{"d_model": 128, "experts_per_token": 4, "head_dim": 32, "positions": "rope", "tie_embeddings": false, "warmup_steps": 200, "batch_tokens": [65536, 131072, 196608]}
Below are experts of layer 5 (counted from 0) of a mixture-of-experts language model. Rows are named router (the router's row for the expert), up (a neuron's input weights, with its number), down (a neuron's output weights, with its number) and show model dimensions 0-127. Each number is 128 + 32 x the weight over its row's rms, rounded and kept within 0 to 255.
After each expert's rows: a language model's description of what the expert responds to; "gets" lists some tokens that make up at least twice as much of what it gets as of all text. This comes from a sample of Wikipedia text that the model never trained on. Tokens count by the router's weight.

# expert 5
router [149 126 148 110 108 129 130 137 116 171 178 122  82 125 124 132 108 170  81  40 131 157 154 121  69 155 133  69 123 120 143 147 130 119 103 124  98 174  62 185  71 149 137  99  59 209 131 148 150 165 131 139 112 117 116 135 131 157 166 154 129 140 105 112 123 140  83  84 127  90 119 161 138 136 126 123 136 151 121 124 116 180  81  82  77 129 156  92 119  49 192 150  97 124 138 105 127  88  67 130 112 124 123 168 183 135 168 104  92 103  87  94 107 118 136 141 160 165 175 146  75 189 122 157 146 109  68 123]
up0 [137 137 182  96 102  70 115 122 189 138 100 178 138  91 145 125 144 128 114 173  81 127 181 137 162 127 175 167 176  89 147  91 148 155 209 172 147 136 139 103 135 152 139 127 127 151 155 123 188  90  89 124 109  81 110 140 145  98 112 148 136 121 159 120 174  89 104 147  98 102 119 120  93 181 127 144 102 164 150 153  53 133 171 140  99 151 160  76  86 153 178 204 123 149 114 151 106 192 148 139  96 147 150  93 130  82 144 116 153 134  99 143 134  63 104 129 135 167 145 217 130 170  85 136 105 127 157 133]
down0 [117 129  99  76  89 128 109 141  97  61 160 127 103  87 141 132 181 155 152 169 119 119  83 107 136  88  94 190  82 131 115 115 112 146 168 105 112 103  93 132 112  77 138 148  81 134 214 128  67 142 120 186 111 121 158  98 117 146 129 148 145  96 138  82 156 131 180 122 141  81 124 101 107 107 158 203 143 122  58  75 127 137  65 136 164 106 115 130 127 137 137 149 125 125 115 158 161  78 111  92 151  43 162 174 159 185 138 103 158 151  48 137 112 149 154 179 156 147 135 120 117 126  86 131 127 124 148 102]
up1 [102 156 108 144 152 114 141 101 101  85 142 143 205 103 151 101 110  86 181 126 151 202 109 111 110 172 153 132 117 162 116 119 136 191 153 150 149 123  98 140 104 110  79  69 174 100 153 133 211 183 166 116  95 167 136 184 136 124 127 127 150 103  99 127 176 103 119 114 100  70 121 114 162  87 198 124 163 131 138 129 141 118 147 117 114  93 111 125  90  70 129 189 163 150 127 169  94 120 113 117 139 107 105 143 140  92 107 173  26 142 140 125 110 119 197 126 151 146 154 108 135  98 167 133 110 125 120  51]
down1 [123 137 164 174 143  80 105 127 129 133 130 169  84 132 128 167 170 105 130 138 113 100 172 165  95 186 192  93 180 107 150 121  94 198 150 146 182  90 126  72 147 135  71  86 154  93 143 151 131 149  83 108 202 170 129 185  83 102 138 129 197 150  67 115 120 113 139 114 139 114 111  80 119 141 144 200  89 152 109 125 124 180 120  97 119 120  63 168 110  97 109 114 170 128 134  62 119 152 122 116 138 157 167 122 151 141 160 104 126 135 121 113  78 136 157 162 118 179 167 180  84  88 132 106 150 117 125 138]
What it handles: Mid-word Latinate syllables. Inner syllables and suffixes of long Latin-derived words, such as ci in interracial and decision, vi in individual, ment, ction.
gets: "ci", "vi", "ment", "ce", "min", "ion"

# expert 17
router [143 147 121 112 125 105 151 172 144  98 129 151 135 148 135 106 179 146 128  99 183 137 141 175 184  88 135 149 135 163 140  86 127 157 152 113 124  88 165 120 129  94 153 113  79  41 107 112 143 126 119 151  88 127 166 109 138 130 143 171 131 124  86  87 131 130  69  78  93 118 131 105 120 126 138  91 168  77 148 138 159 143 153 160  85 119  76 134 168 128 131 133  88 139  41 110 141 212  79 114 102 130  80 125 106 177 128 142  63  95  89  47 181  91 114 137 131 101 160 123 183  87  99  71 113 150 162 107]
up1 [114 109 141 124 103 133 135 106 106 136 108 118 129 162 153  77 202 145 107 165 125 180  90 141  80 155 100  89 131  87 118  67 182 122  99 146 145 108 132  36 120  96  93  82 130 119 108 135 118 112 116  96  96  97 122 168 143 157  95 116 168 140 128 153 172  89 100  63  82 105 125 139 122 114  80 155 111  74 153 167 150 166 167 122 170 156 110 107 142 177 200 212  96 100  93 110  99 144 149 175 157 164 136  79 169 135  99 101 120 121 155 117 128 147 182 154 133 109 113 166 150  73 130 127 153 191 126 165]
down1 [107 183 153 133 178 131 153  83 130 126 128 195 115 161  91 115 102  73 170  70 123 164 142 177 109  84  97  85  88 108 123 156 123 170 146 101 186 102 165 100 112 146 149 178  83 176 114 156 101 146 104 154 156 139 100  77 115 115 129 123  83 114 134 123  99 186 137 177 154 138 147 121 119 111 146 122  86 103  95 150 147 194  96 186 143  85 129 134 158 139  58 123 122 125 136 170 174 120 151 111 155  86 187 192 157  59 139 144  99 119  96 116 117 106 137 131  78 148 111 106  59 151 144  71 113 109 132 145]
up2 [ 51 135 161 104 155  68 166 142  31 141 123 146 115 178 155  91 155  70 116 131  97 115 122 129  83 115 153 115 127 109 112 130  92 132 139 106  51  95  81 157 142 150 121 131 122  91 117 112 165 124 115 136 128 123 171 110 115  91 115 104 171  64 145 124 129  86 144 172 118 142 166 105 196  81 170 113 180  75 168 170 177  76 157 126 132 143 135 132 147 158  85  95 116 127 120 121 143 131 101 126 125 124 177 160  83  90 163 103 124 130 144 149  96  61 109 181 140 123 106  95 132 200 168 116  75 129 113 163]
down2 [142 138  90 159 118 135 105 106 101 112 141 131 122 107 139 144 132  93 116 205 141 163  64 123 123 106 146 171 105  73 158 142 113  81 110 179 182 143 144 110 132 130 130 190 129 169 124 143 120 116  61 202 113 146 109 129 157 163 122  91 123  89 131 119 109 105  86 121 102 141 120 147 132  71 183 207 159  79 102 124 133  87 143 147 112 180  76 162  58 125  65 145 121 102  82 111 159  93 186 168 136  97 147 105 111 138 122 107 136 140 161 157 114 184 126 155 157 157 171 139 141 164 155 115  73  71 180 156]
What it handles: Word-initial f/b/ma pieces. One- or two-letter opening pieces of common lowercase nouns after articles, mostly f, b, ma, as in flue, footage, floor, molecular.
gets: " f", " b", " ma", " d", " F", "f"

# expert 36
router [155 160 129 109 104 177 171 166 170 150 132 141 120 162 139  88 113 116 180 146 166 154 102 134 145 153  67 157 179 179 181 133  89  96 126 126  93 106 152 152 135 125 165 137  69 115 116 139 157 166  92  59 116 176 102 129 185 145 114 131 123 110 114 114  67 114 121  86  92 158 101  91 127 149 113 109  98 168 188  59 115  81 118 189 130 143  95 127 144  96 125 147  76 137 160  55 173 107  92 123 108 190 113 101 114 145 120  85  73 140  44 112 120 135 114 168  97 115 134 154 126 142 139  73 129 143 148 159]
up1 [122 170  90 161 131 132 195 116  91 162 151 184 106 165 118 138 159 140 121 108 139  52 134 111 110 146 113 121 139 135 144  91  68 166 120 188 136  92 134 159 152 223 125 124  98  64 158 154  93 140 142 167 153 153 130 104 138 135 133 177 159 145 142  89 127  99 213 145 163 180 147 155 172 166 149  86 143 109 125 129 116 102 182 115 114 159 171 104 161 127 148 141 147 189 145 141 152  68  94 138  36 136 107 145 118 134 151  92 175  86 120 123 156 119 189 158 181 156 117 103 145 154 134 128 106 114 146 139]
down1 [106 162 158 181 116  99 118 105 114 189  88  69 123  86  68 104 106  78  93 113 124 159 172  79 140 116 138 105  96 140 143  72  63 124 103 141  46 144 113 138 121 111 118 141 107 136 121 105 137  89 133 143  85 178 137 115 138 139 159 137  91  69 132 156  92 145  98 119  48 176 121 161 142 182 158 172  96  95 100 119 148 158 152 106 146 129 108  97 116 181 108  68 172 152 104 132 171 168 137 134  99 106 176 132 110 147 158 171 125 132  73  90 126 180  68  67 106 151 105 121 146 107 117  88 139 166 127 133]
up2 [115 165 138  76 117 129 161 117 133 117  99 163 114 103  88 131 151 106 115 124 103  85  85 114  63 120 124 113 128 171  94 131  61 144  78 119 117 196 121 144 147 113 163 133 103 166  98 131  86 164 149 125 116 131 122  98 182 121 136 151  82 163 145 156 101  73 145 165 117 161 135 143  71 125 122  66 138 139 111  97 157 106 137 106  97 135  81 124 104 116  84 169 145 247 105 113 194 106  63 153 161 122 101 168 174  84  86 144 122 148 107 145 119 127 113 115 144  93 129 116 243 133 130 141 145 165 125 121]
down2 [129 132 112 132 183 157 196 147  87  84 140 148 157  89 130 199 154 134 124  81 125 108  95  97 117 141 166 107 215 203  87  70 210  90 138 155 100 109 118 129 157 174  82 138 160  99 135 155 148  93  93 152 111 146 122 105  90 137 117 133 168 136 134 103 144 121 113  88 173 166  85 132 136 136 110 138  93 119 171 124 142 100 140 142 125  97 147 139 118 121 136  89 118  73 176 129 136 116 165 151  95 126 117  94  32 126 158 142  80  99 136 154 159 158  99 172 136 106 103 145 120 145 194 156  72 133 143 187]
What it handles: Name-initial letter pieces. Early pieces of proper names and words after a capital or initial, e.g. P|hi|lip, Pen d|raw, Niame|y, Mi|caela.
gets: " d", " Mi", "hi", " D", "=", ":"

# expert 46
router [163  80 100 131 169 101 140  87 112 114 156 123 120 187 149  72 150 134 112 186 179 171 138 139 118 195 155 111 159 140 132 110 160 123  97 138 139 100 125 115 114  66 166 121 113 172  72 163 132 103  76 171 154 151 142  91 134 128 204 169 106 102 134 175  64  84 137 117 152  73 109  90 120 117 123 101 140 157  53 151  92 144 151 136 156 123 161 139 149 111  96 138 112 167  85 167  65 101 172 182 100 150 130 135  61 158 104 145 130 173 137  65 142 133 120 119 147  87 125 162 100 137 186 153 152 111 129 156]
up0 [ 94 132 108 101  86 123 102 125  92 111 109 138 103 162 121  73  61 133  87 149 155 102 159  71 162  70 123  96 179 123 142 124 109 105  82 144 118 136 127 225 159 156 109 140 106 102 158 155 156 122 100 160 130 183  65  82  93 136 131  86 101 175 107 114 167  82 150  91  85 119 153 168  97 175 110 148 150  82 138 183 138  90 162 135  67 156  84 148 188 128  72 145 167 124 148 142 150 161 126 176 127 119 134 140  93 143 101 116 128 165 151 110 181  79 153 126  84 119 134 115 150  79 116 105 117  96 165 172]
down0 [138 125 115 101 132 190 117 132 139 170 143 126 107  77 100 130 117  85 153 128 133  87 131 134 121 126 126 151 150 175 164 140 153  97  38 122 103 141 152 163 153 101 140 114 132 112 112 146  99 156 104 128 125 134 141  57  76 125 124 100 143 119 126 114  76 109 122 123 152 180 147 156 119 115 195 211 127  83  93  92 122 110 145 104 126 143  87  98 185 113 106 124 147 177 128 177 199 186 148 134 168 167  76  87 137  87 110  98  85  91 125 166  48 178 132  71 141  97 132 196 155 137 125 137 170  88  94  99]
up1 [121 160  77 150 178 100 101  54 158 164 107  69 150 127 146 182  95  85 168 122 120 158  61 149 124 193 127 134 187  50 129 165 129 147 102 161  84  89 110 157 129 131 162 154 134 147 162 119 169 153  98 156  82 116 169 130 168 144  97 112 166 148 139  91 123 133 136 123 126 116 115 124 133  79 141 128 124 153  50  73 180 181 134 158  99 124 132 145 134 103  75 119 204 136 130  90 159 122 131 125 119  72 128 100 113 102 111  93 101 161 127 112 105  97  85 124 105 177 162 129 173  90 178 109 112 176 134 118]
down1 [124  85  66 146 164 125 145  61 164  96 125 134 187 116 131 146 132 145 159  89 132 132  70  98 143 104 135  67 165 111 113 238 172 183  92  66 126 122  61 137 159 115 163 104 154  94 124 144 178 184  97 113  75 114  96 131 116 145  74 143 129 117 157 139 120 163 139 146 167  90 117 153 106  85 113 138 148 110  44 141 160 117 138 107 121 148 102 146 130 172 151  89 141 164 125 154 139 106  86 136  88 109 109 119 154  91 143 143 163 112 155 124 135 159 111 137 133  88  92 135 168 165 105 132  66 147 196 109]
What it handles: Table dashes and punctuation. Em dashes, semicolons, closing parentheses and zero scores as placeholders in chart, statistics and results tables, e.g. —; —;, 3–0;.
gets: " —", ")", ";", " 0", " |", "%"

# expert 44
router [128 151  90 113 127 109 158 153 144 183 197  90  85 147  92 151 103 161  59 134 134 163  74  93 134  91 158 147 158 128 103 135 121  96 126 104 130 129 139 143 115 154 166 137 101 172 110 120  87 139 143 145 175  69 181 101  95 150 144 154 113 100  66  89 141 136 100 116 147 128 119  89 212 159 168 131 106 142 117 126 100  86 172 107 144 117 147 128 160 159 164 139  62 163 125  98 148  78 119 129 146  87 154 128 180 102 145  88 108 164 188 149  55  86 128 130 142 168 128  86 129 185 100 182 121 136 102 200]
up0 [124 147 143 166 132  53 114  70  98 155 142 128 157 202  92 158 117 113 113  39 132 175 129 147 153 130 140 150  96  94 107 124  90 130 164 156 108 139 172  69 146 141 137 113 163  81 140 113 132 140 114 133 147 118  77 161 169 197 142  98 113 156 126 118 119 145 168 123 109 141  84 190  91 131 127 104  69 158  92 135 113 151 124 146 103 187 122 115  63  93 147 134  98 144  76 108  99  83 103 154 165 135 102  86 152 117 192 146  71 155 103 149 139  78 107 156 126  93 109 163  90 134 167 126  49 102  97 120]
down0 [108 107 131 179 181 120 169  97 159 166 149 141 157 110 145 172 107 159 112 137  89 192 108 114 116  65 101 138 129 158 129 165  87 120 120  97  77  73 122 151  80 130 134  96 158  96 102 115 122 166 180 171 103 140 102  95 130 161 101  63 122 188 110 152 197 104 101  78 105 110 121 207 130 172 155 116 101  81 108 145  74 113 130 131 109 176 124 169 133 133 141 131 145 130  80 177 167 151  62 181  86 136 180 148 201 115 144 133 120 113 124 138 121 113 125 139 187 168 114 149 155  93 102 118 134 154 100  96]
up1 [111 144  75 140  93 150 174 104  24 136 188 118 130 115 145 116  94  96 110 115 116  94 102 125  84 134 133 152 127 128  95 104 166 143 126 159 125  87 120 118 157 168 166 106 156 136 124 129  34 142 111 154 126 154 148 111 130 241 142 140 229 121 135 109 182 146 108 136 157 139  79 110 170 140 164 120 126 114 125 101 104  99 153 134 110 164 145 154 127 122 129 187 154 139 109 166 147 113 181 107 129 111 110 111 151  89 146  83  98  99 101 138 165 122  68 102 159 154 188 120  68 108 133 116 162 103 112 185]
down1 [177 132 150 166 151 113  98 116 134 127 113 119 101 159 193 151 133 106 102 119 166 104 120 134  61 162 125 147 106 101  66 146 121 168 147  92  76 124  80 161 147 150 110 132 160  88 154 123 172 206 159 158  80 104 138  94 103 205 143 186 138 137 126 216 140 153 133 127 141 109 129 108 142 198 117 170 174  72 101 160 122 126 135 140 161 166 109 167 116  78 111 195 158 116 161 158  94 126 199  88 131 155 107 134 137 119 148 173  82 118 133 102 164 118 116 159 129 118 125 124  84 132 146  94 141  62 149 156]
What it handles: Mid-word noun pieces. Middle pieces of longer words before a suffix, like memo-ri-al, hosp-it-al, manage-ri-al, pa-y-ment, cit-ation.
gets: "ri", "it", "mit", " tri", "ur", "ation"

# expert 23
router [151 192 156 130 118 153  92  90 131 157 136  91 184 168 115 106 107 171 151 192 135 102 103 101 169 147  95 120 125 111 112 117 112 122 151  88 136  91 175 139  92 131 112 121 142 173 177 168 140 124 156 216 179 141 127  92 180  98 100 133 154 123 177 126  81  79 168 160 133 164 126  70 104  98 104 113 126 158 137 150 111 138  62 145 123 125 190  94 144 159 126 139 107 123 150 113 161  76  88  93 149 167 158 156 134 119 174 111  97  74 128 150 165 128 108 174  44 110 104 109 129 185  98 174 154 111  80 117]
up2 [154  56 119  92 139 152 122 109  68 106  79  98 185 138 127  56  72  93 117 169  84 116  59 124 148  87 125 151 140 133  75 138 179 134 201 144  81 126 139 165 105 130 119 117 127 113 134 129 136 102 156 118 119 129 144 151 123 114 135  85 126 165 114 125  81  99 113 199 171 115 181 144 118 142 111 117 192 142 120 147 173 164 112  80 126 110 156  79 145  67 142 133 146 114 139 147 135 120 113 123  87 100 202 100 155 111 123 160  83  66 164 188 159 130 123 124 130 101 176  68 139 111 128 126  90  99  77 152]
down2 [145 187  90 137  91 151 125 126 150  71  76  74  97  96 130 107 129 103 114 121 113  58  76 143  91 123 148 190 149 164 112  88  96 109 156 100 138 178 132  73 158 119  62 121 157  64 150 147 102  75 134 123 118 120 148 118 183 128 136 129 191 150 134 168 130 129 194 103 154 128  60 113 151 195 139 172 103 101 109 128  93 125 127 102 149 126 104 108 191 151 115 131  96 188 115  84 148 124 135 177 117 111 135 133 112 174 113 138 143 146 135 186 131  71 101 151 129  55 164 130 152 101 137 133  92 179 148 136]
up3 [191 194 133 108 152  96 196 166 144 140  33 146 111 124 108 107 146  90 136 141 119 167  99 123 118 133 170  69 105  73 126 158  76 135 154 153 111  87 153 209 152 116 149 103 139 121 147  78 178 109 124  87 125 151 101 148 158 100 127 130 159 106 173 128 126 136 191 182 134 108 121 158 110 136 107 121 162 118 102 191 142 168 141 178 134 109 126 101  95  91 170 158 124 130 143 108 129  97 148 117  77 117  48 151 105 119 135 110 196 131 159 148 123 171 120 104 112 136  97 141 150 147  93 161 160  63  80 102]
down3 [100 126  98 146 136 169  86 170 159 211 140 160 140 161 151 128 124 106  92 116 133 131  94 126  71 181 149 100 136 143  91 144 144 128 167 122 139 139 128 196 185 165 143 114 143 175 134 131 143 106 111 117 140 116 164 139  96 149 120  80 213 138  67 200 121 146 138  79 160 104 127 158 175 132 141  87 130 145  65 164 157 112 135 137 194 151  92 148 123 110 146 127 123 119 151 121 143  56 132 116 123 118 170 115 149 139  74 138 164  87  45 155  61 128 142 104 160 137 128 121 157 175  85 177  79 100 158 121]
What it handles: Foreign name syllables. Mid-word syllables and accented letters in Slavic, Hungarian, Spanish and other non-English names, such as Hernández, Álvarez, Češnjice, Stanislawski.
gets: "e", "re", "ne", "le", "pe", "de"

# expert 41
router [175 148 120 158 173 161  92  65 119  69 107 130 154 121 154 170 142 171 103 169 155 167 108 183 152 137 181 175 151 164 171  96 223 118 119 129 155 121 102 160 133 147 126  92 172 189 131 148  91 163 147 148 128 141 178 143 123 156 113 149 108 108  87 106 128  58 126 108 211 108 109 172 169 115  94 113 147  93 140  95 124 169 126 117 171 152 128 152 112 130 128 156  90  95 134 121 101 125 120 140 162 158  84 146 122 139 134 139 135 123  84 124 178 141 126 108 128 150 150 169  84 155 147 222 161 163 182 167]
up1 [148 157 138 158 157 157 130 134 137 138 104 160 170 203 137 136 160 217 150 139 145 142 141 164 133 178 135 161 103 132  96 102 120  88  97 142 111 156 126 123 135 149 157  78 119  85 177 177 120 159  77 164 147 116 153 119 168  92 124  68 107  83 161 166 106 112 152 198 107 205 124 132 141 161  94 128  83 113 108 132 127 117 142 168 112 151 141 134  91 117 143 164 154 147  93  91 175 117 116 133  97 117 112 149 174 133 166 178 208  91  77 104 103 142 114 107  86  88 151 106 183  88 112 201 137 118  76 154]
down1 [131  50 156 117 120 120 111 115 172  85 140 127 105 127  94 179 147 131 117 120 123 175 132 107  89 106 118 163 143 173 196 118 147 209  95 145 170 150 100  90 128 122 100 165 155 138 169  88 122 114 174 103 145 130 141 151  95  97 191 199 108 145 126  72 116 103  95 179 136  80 146 150 137  36  74 151 136 114  85 117 126 135 140 109  96 101 150 155 104 160 157 138 176 159  98 101 155 105 171  85 101  69 123 141 113 124 162 116  85 121 121 156  70 131 131 164 180 119 128 129 124 135  98  67 162 173 115  84]
up2 [ 98 118 123 113 166 156 192 109 139 173 138  58 180  74 149 149 178 131  85  96  68 113 144 156 155  75 172 111  91 111 126 137 128 113 177  91 137 135  94  75 129 101  89 116 148 131  85 154 152 133 157 131 107 116 139 136  99 161 127  87 113 114 143 109 100  97  96  96 155  99 152 131 124 162 130 144 134 157 131 206  71  96 139 131 103 111 146 170 149  66 128 107  90 209 169 154 139 151  92 171  73 124 134 131 133 156 146 128 193 109 107  88 126 111 108  56  91 115 122 158 131 170  49 110 162 102 162 147]
down2 [129 183 140 104 104 180 165  83 155 143 161 205 108  89 161 112 138 154 144 155 135 151 175 145 167  56 181 170 128 128 186  96 177 107  82 140 158 107 151 162  88 126 128  89 149 125 116 144 196  97 121 107 190 108 129  73 119 124  83  95  81 145  94 144 134 104 107 135  94 132  96 156 162 142 182 174 142 179 125 147  85 160 172 128 136 193  45 126 139 102 162  90 158 158 133 144  98 132 122 111 123  82 148 103 115 100  99 134 119 143 126 131 166 199 142 170 136 116 110 139 168  94 131 162 155 120 122 109]
What it handles: Adjectives after articles. Size, order and quantity adjectives following a or the, such as full, large, small, first, another, various, often in release contexts.
gets: " large", " a", " first", " full", " second", " so"

# expert 18
router [120 111 106 174 118 140 120 121 139 122  46 138 173 113 143 121 113 138 128 151 146 146 141 160  95 139 130 128 153 147 148 141 153 161  68 115 180 172 104 185 126 174 149  66 215 132 149  90 101 138  96 146  83 156 201 114 144 108  77  90 181 149 131 117  58  57 159 155 136  94 120 121 116 101 140 123 109 137 143  97 154 179 116 110 154 116  94 145 142 158 135  83  99 143  97  80 122 138 125 115  97 136 175 211 183 138  88 142 122  74 134 146 159 104  97 105  85 160  97 105 177  71 151 147 177 117 119 137]
up0 [136 145 138 135 105 127 119 120 143 132 155 122 102 178 133 113 150 123 142 116 151  93  85 141 199 193 141 133 152 124 143 151 125 144  83 148 174 151 158 156 157 169 157 137  58 120 194 158 122 183  57 141 174 130 140 134 132 118 180 123 195 182 106 118 103 130 137 123  83 129 123 131 179 140 176 164 173 163 107 140 148 161 171 115 100  76 136 206 142 156 161 119 100  82 123 191 114 186 104 183 197  78 133 127  88 150  87 124 172 170 145 136 102  95 137 130 109 170 195 108 121 124 119  97 113 133 140 140]
down0 [101  68 130 177 109 150 105 127 127 138 126 127 110 125 115 178  80 187 158 147 139 158 118 138 183 115  83 129  93  60 132  92 107 133 124 169 180 124  86 166  91 142  78 134 118 151 143  85 121 121 126 122 168  83  95 107 157 134 133  78 122 120 146 133 148 105  97 128 110 149 160  83 159 158  67 164 124 139 131 144  51 127 127 144 136  97 103 144 136  96 123 151  90  97  75 159 118 121 149 142 158 137 129 129 175 145 104   0 116 156  92  54 143  96 132 131  75 122 122 124 168 181 139 160 165 140  95  68]
up1 [135 132 138 196 158 132 134 103 116 145  97  94 127 130 122 103 150 146 109 144 114 173 112 123 113 143 179 124 116  88 132 125 166  71 120 124 124  95 149 131 154 141 191  87 108 177 144 113 139 111  57 143 114 125  85 125 143  52 149 111  98 105  86 134 132  87  83 171 148 156 144 155 109  72 119 151 152  97 162 109 130 128 115 144 160  52 183 130 126 126 225  93 114 116 167 135 156 149 180 142 121 129 159 148 143 156 142 132 141 175  85  73 205 164 131 117 114 150 170 128 135  74 145 141  55  69  96  62]
down1 [128 135 131 105 127 138 113 105  53 150 175 148 121 131 163  96 151 105 154 137 100 158 136 107 150 192  73  94 137  94 102 100 114 148 109  81 131 143  94 115  69 130  89  99 150 136  43 126  94 120 139 145 104  95  74  99 140 165 125 151 152 124 152 144 157 150 142  86 161 177 159 101 129  70 119 162 184 147  85  98 112  68 167 105  71 108 128 150 134  83  96 129 127  93 118 113 118 119 114 171 114 141  76  89 169 112 158 156  37  97 115 111 147  78  85 115 152 109 173 125 201 203 130 160 143 125 113 125]
What it handles: Determiners and number words. Articles and quantifiers after prepositions, such as the, a, each, one, every, other, e.g. on each of, on one side.
gets: " the", " a", " one", " /", " each", " two"

# expert 10
router [155 132 149 152 110  82  68 177 110 167 138 126  60 164  61  95 134  99  74 115 169 135  73 121  25 108 128  92 112  76 140 148 106 207 105 129 121 145 134 157 118 169 155 102  75 126 100 130  63  56 116 128  95 139 175 122 145  95 116 115 134  84 149 117 152 148 106 139 111  95 115  69 117 108 147 154 151 160 111  66 143 150 160 132 107 109 132 148  88 129  83 122 164 104  98 135 183 115 140  52  82 146 101 117 154 111 111 134 131 114 140 167 120 127 130 170 110 102 119 112 157 182 114 121 113 186 107 137]
up0 [ 99 167 116 148 111  92 119 124 113  88  79 163 122 114  69  74 181 148 115 152 170 134 104 134 146 165 137 134 102  78 163  80 108 140  91 113 118 164 117 130 138 136 180 197 170 133 151 103 176 139 118  95 167 131 152 165 126 176  83  98 151 116 130 122 118 128 138  98 170 117 159 159  80 102 148 118  83  79 147 141 118 116 185  97 100 119  88 100 144  99 145 132 114 101 150 129 108 154  73 103 188 148 132 118 181  81 168 167 122  61 117 160 191 126 168 187  99  79 110 162  98 144 121 112  78 163  92 202]
down0 [ 91 171  83 175 123 136 179 165 145 144 119 130 192  72 162 124 124 141 159 132 186 172 178 183 107 138 126 171 137 112 143 137 161 152 159 173 106 115 111  65  56  90 139 110 121 139 176 104 167 160 110 100 147 101 117 155 146 135 185  63 149  92 128  84 144 159 102 140 121 209 188 201 128 163 143 108  99 127 109 120 165 194  91  90  77 158 137 108 116 129 148 112 129 135 118 103  71 159  83 115 149 141 115 104 175 109 109 131 116 136  67 108 153 114 159 107 148 141 113 134 146 199 124 110 127 135 130 122]
up1 [ 95 141 139 158 124 129 122  94 103 161 118 119 134 220 172 112  97 123 126 163 150 137  94  28 137 157 128 144 158 176 151 108 123 152 132 131 165 117  74 183 130  57 131 168 146 155 122 111  95 146 132 153 114 104 123 109 165 149 139 122  87 141 120 119 163 142 141 106 125 126 101 144 133 115 137 140 142  83 140 131 154 122 171 168 112 103  67 101 165  96 141 168 170 105 156 214  78 143 109 101 125 146 126  74 117  48 113 161 113 139 112 105 147  69 111 179  41 171 144 122 118 138 113  55 135 141  93 180]
down1 [129 134 112 117 122 140 147 147  91  35 128 123 125 158 172 132  85  66 156 173 161 200 107 111 166 145 160 145  85 104 146 160 156 152 149 169 100 102 128  83  37 173  92  99 152 166 129 126 159  78 171 132  93 152  74  99 119 152 101  75  56 120 148 111 124 156 108 169 118 147  60 155 159 127 112  76 155 154 120 107 127 167 169 127 121 115 101 182 113 134 116 135 100  94 151 160  98 133  92 122 113  91 135  22 128  94 126 154 124 121 116 116 135 103 167 142 106  85 144 150 140 169 141 134 143 138  93 146]
What it handles: Person-role noun endings. Agent-noun suffixes and role words naming people's jobs or positions in biographies, such as -or, -er, -ian, member, coach, president.
gets: "or", "er", "ist", " member", "r", "ctor"

# expert 40
router [158 107 116  86 149  98  85 116 136 117  87  88 102 132 156 140  44  86  71 127 149  98 115  97  82  84 130 149 149 172 135 148 165 180 150 129 150 130 111 181 141 130 103 144 120 136 185  70 115 116 143 171 156 165 114  95 168  87 149 122 146 117 136 162 151  75 153 142 125 114  58  66 159  95  94  93 137 151 153 130 155 162 115 131 152 105 160 108  95 186 118 122 142 195 122 110 133 124 176 112 161 126 111  63  81  82 153  77 123 168 144 115 103 124 178 146  78 138 155 157  73 158  65 158 137 135  68 126]
up2 [ 99  75 132 126  85 107 113 152 188 133 170 199 155 115 132 110 105 147  90 111 124  93 129 141  88 112 146 163 124  97 119  98 109 209 128 103 154  80 158  99 158 180 168 166 145 164  97 125  76 144 148 129 160 129  78 116  80 140 140 112 144 135  86 141 139 109 130 147  69 158 131 131 160 131 142 131 143  78 106 158  95 168 189  84  86 135 148 151 140 112  68  64  93 157  91 122 164 106 109 181 117 192 169 149 156 195 105  92 121 106 144  76 111 110  91  72 136 141 194 148 144 119 166 104 124 135 134 172]
down2 [166  91 155 135 130  99 169 132  95 118 106 127 152 130 134 146 162 120  93 121 112 118 119 119 112  61  98 117 214  86 122 186 127 139 177 111 109 196 126 168 140 184 123 167 131 142 146  96 191 127 150  95 123 135 112 136 150 150 102 170 184 143 156 160 194 139 168 189 165 130 123 197  87 116 115 156  86 107 173  96 101 159  99 157 176 121 157 110 125 112 151 142 172 136 136 102 131 172 146 111  93  83 110  88 118 106 121 152 160 148 138 133 169 123 141 171 116 130 100 218 131 117  64 152 178  85  67 142]
up3 [101  84  58 110 153 156 140 149 145  85 164 153 176 138 175 105 119 151 169 110 126 147 139 203 111 130 122 141 144 171 109 198 121 141 110 153  83 114 155  98 109 145 114 154 160 107 111  74  97 117 174 168 151 196 120 162 153  53 141 200 163 150 144 117 191 103  98 131 145 114 121 151 172 117  93 134 137 159 145 180 153  99 118 125 115 138 148 215  87  78 128 100 101 108 141 117 115 179  86 166  99  97 111 124 127 173 122 106 144 152  67 109 125 113 122 124 116 157 109  77 117  68 165  97 133 119 120 185]
down3 [172  68 138  92 143  82 109 144 156 100 184 122 127 123 135  95 171 153 106 164 153 148 143 178 124 131 159 168 131 136 121 141 171 131 160 127  91 147 192  88 174  95 127 147 146  44 120 133  89 103 125 160 118  64 118 158 149 170 144  78 149 146 116  97  85 139 117 150 112 123 125  69 144 112 113 145  71 155 208 133 130 118 163 153  82 149  71 196  90 115  84  74  56  82 134 161 161 152  79 112 148 142 127 111 175 133 135 138  63 121 115  74  98 119 122  81 133 105 115 130 117 104 111 143 126 163  94 145]
What it handles: Latin species endings. Final pieces of Latin species epithets in taxonomic lists, such as -us, -um, -a, -ta, plus Greek letters and ^{2}.
gets: "us", "is", "i", "a", "ia", "um"